Below are experts of layer 3 (counted from 0) of a mixture-of-experts language model. Rows are named router (the router's row for the expert) and show model dimensions 0-111. Each number is 128 + 24 x the weight over its row's rms, rounded and kept within 0 to 255.
Before each expert's rows: "mostly gets" lists some tokens that are sent to it at least half of the time; "gets" lists some tokens that make up at least twice as much of what it gets as of all text. This comes from a sample of Wikipedia text that the model never trained on. Tokens count by the router's weight.

# expert 10
mostly gets: " own", " based", " Nintendo", " WTA", " Bob", " largest"
gets: " the", " first", " second", " own", " based", " new"
router [118  87 152 161 112 119 129 113 183 159 104 118 129 125 117 150 130 111 136 103 156 164 105 132  98 153 101 138 101 143 128 126 140  72  94 158 145 116 150 107 140 141 109 140 114 178  87 151 126 135 157 116 136 108 136 123 112 154 149 124 133 166 146 121  96 124 181 140 100 162 170 168 175 128 163 125 149 115 101  83 107 150 161 151 125 100 134  90  54 146 118 143 133 141 102 100 124 100 142  77 116 163 153 125 170 102 144  81 123 163 136  94]

# expert 14
mostly gets: " School", " College", " University", " Michigan", " college", " Washington"
gets: " the", ",", " in", " University", "The", " of"
router [128 115 158 135 151 122 139 126  55  59 105 144  92 155  98 142 180 117 135  86 140 138 140 141 128 132 161  89 104 151 124 162 132  98 155 117 139 127 173 144 133 122  88 113 114 118 152 130 166 141  99 126 127 103 144 160 142 156 126 125  85 161  73 128 118  92 134  74  84 120 110 163 100 131 134 148 126 136 139 108 109 104  77 136 124  91 157 158  74 138 107 131 100 160  87 139 109 131 146 118 100 145  90 123  94 117 135 138 109 118 112 124]

# expert 7
mostly gets: "'s", " Mac", "idae", " Pacific", "ius", "er's"
gets: "'s", " ", "us", "ia", "os", "ic"
router [162  99 133 120 106 110  75 152 121 141  88 175 140 157  96 115 119  83 111 123 127 131  77 123 110 114 107  90 151 120 127 121 147 139 106 143 168 135 119 121 141 170 101 133  86 145 118 137 190  94 109 146 110 134 139 153 159 170 124 184 135 155 149 105 129 128 139 135 125 127  97 116 118 106 115 127 163 140 124 138 122 131 154 139 109 113 150 125 121 142 109 115 139 173  83 101 149  98 122 143 162 169 174 140  76 170 151 155 103 137  94 115]

# expert 4
mostly gets: "–", " −", "_{", "^{", " +", "+"
gets: "–", " ", "-", "2", "1", "6"
router [147  92 132 124 130  94 153 136 111 142 102 106 126 161  91 145 163 131 146 156 126 130 148 141 154 113 136 132 120 157 126 122 154 119  98 125 150  91 139 122 141 130 113 177 140 109 129 106 149 143 126 125 161 122 134 121 129  81 172 118 115 176 123 106 161  99 125 111 113 125 138 119 123 138  99 150 109  92 162 117  80 139 180 119 132 119 142 144 141 118  99 112 160 133 134 136  98 112 140 125 133 130 115 115 114 114 160 129  94 158 115 111]

# expert 1
mostly gets: " music", " Canada", " German", " social", " military", " Japan"
gets: " and", ",", " music", " English", " government", " German"
router [134 119 126 147 132 133  86 162 149 112 120  85 161 143 127 133 152 117 151  90 159 168 141 122  97 124 165 118 112 134 114 144 146 123  95 122 144 136 104 117 112 135 109 102 174 110 131 100 158 139 150 145 101 124 114 167 116 128 159 121 138 154 136 120 163 161 133  84  75 118 145 128 137  96 138  98 142 107 148 158 137 109 108 139 146 175 131 130 118 136  93 128  97 169 125 128 167 128 129 120  96 161 168 124  98 136 120 109 125 157 126 113]

# expert 8
mostly gets: " August", " October", " November", " September", " March", " June"
gets: " ", ",", " In", " the", "In", " September"
router [135  96 104 133 148 167 108 107  82  91 168 112 149 131 133 127 146 100 117 140 105 134 107 124 137 184 180 151 119 130 132 166 149 122  70 150 164  98 138 129 131 183 104 148 103 144 102 104 125 147 147 132 110 115 118 129 117 144 104 117  79 170  97 108 136 132 148 115 121 147 120 177 166 158 123 142 123 129 160  86 100 154 145 162 129 112 132  97 117  59 112 110 142 142  87 116 159 137 162 170 115 116 187 175 108 164 129 101 105 123 142 116]

# expert 9
mostly gets: " Votes", " Apps", " Candidate", " ±%", " –;", " Notes"
gets: " |", "\n", "-", " ", " |\n", "0"
router [122 143 189 114 140 142 145 143 107  96 123 177 118 112 120 156 140 115 186  84 164 131 123 156 108 124 176 135 110 148  85 119 179 134  99 107 141 156 141 147 131 127 107 140 144 171 102  69 125 112 118 143 102 133  99  98 139 109 153  95 120 102 169 127 146 135 130 110 126 156 150 142 137 143 162 154 104 156 132 133 152 138 113 151 114 116  95 156 104 128 153 121 114 152  98 108 137 119 162 127 133 158 142 166 146 160 152 141 108 108 124 141]

# expert 5
mostly gets: " \"", " '", " “", " :", ".I", ":"
gets: ":", " \"", ".", " A", " The", "A"
router [145 122 126 117 101 127 146 101  97  69 144 129  88 142 129 102 110 128 113 108 150 103 119 117 124 115 106 179 113 128 137 150 110 148 112 164 130  97 138 129 144 191 107 112 128 136  79 121 103  88 160 143 112 154 118 169 125 156 120 149 135 144 150 137 143 153 108 167 138 140 143 176 153 137 149 131 216 121 129 112 128 133 152  76 145 131 133 133  96 127 130 140 152 129 154 173 106 150 159 102 139 111 177 158 158 128 150  88 156 163 129 134]

# expert 0
mostly gets: " into", " include", " including", " took", " using", " for"
gets: " to", " for", " of", " with", " on", " in"
router [122 176 133 131 140 117 135  81 108 105 120 129 137 153 124  89 115  78 144 119 160 107 136 103 154 166 107 119 147 107 145 165 118 145 137 106 101 105 130 104 118 172 173 144 151 171 161 146 106 111 123 130 110 167 104 141 154 149 141 135 160 134 126  93 134 113 117  81 121 133 136 192 160 133  96 117 156 128 122 134  95 168 135 132 162 114 151  92 111 145  94 127 134 124 148  93 109 151 159 110 119 142 151 119  91 155 153 127 109 130  94 138]

# expert 15
mostly gets: " but", " while", " both", " then", " so", " such"
gets: " and", ",", " but", " more", " other", " all"
router [137 167 164 141 119 160  99 119 155 110 156 126 144 104 131  93 143 129 146 127  97 122  91 163 131 167 136 150 128 117 114 146 117 103  99 119 140 147 169 112 100 120 139 114 117 120 136  85 122 136 155 125 159 131 139 163 166 155 122 142 167 111 154 137 130 106 129  82 126  78 149 174 193 159 127 105 128  86 140 118 152 119 130 169  97 111 140 137 133 127  97 104 125 121 158 136 151 142 189 118  93 116 184 124 141 126 155 108 138  89 102 102]

# expert 13
mostly gets: " him", " them", ".\"\n\n", "\".\n\n", " children", " men"
gets: ".\n\n", ".", "s", " him", "201", " them"
router [ 94 166 152 126 169 142  82 112 154 122 108 131 103 125 164 104 167 114 169 136 125  97 128 140 135 130 118 169 158 138 145 145 133 132 120 142 114 123 143 123 114 158  90  62 161 130 133 125 159 115 127 119 159 154 105 148 108 118 129 136  85 128 129 130 118 156 158 107 179  92 128 140 168 137 160  86 158 122 164 105 128 120 135 141 138 133 151 125 129 104  83 147 140 155 160 124 154 150 146 132  49 128 120 146  74 133 111 175 150 116 103  79]

# expert 12
mostly gets: "|", " Michael", " David", " Animalia", " current", " special"
gets: "|", " he", " was", " He", "-", " his"
router [108 118 123 144 163 169 165 168 105 142 160 143 120 200 172 122 144  78 129  84 112 111 126 100  93 153 128 129 127 128 126 179 125 165 153  96 136 121 106 110 159 141 145 142 123 103 115 133 159 153 122 106 115 153 136 147 168 137 151 142 145 120 130 127 133 141 144  91 130 120 120 159  79 148 153 140 149 143 128 122 118 140 144 107 129  87 111 122  88 116 104 139 118 167 136 104 117 105 181 173 124 118 161 151 122 124 139  94 143 117 134  98]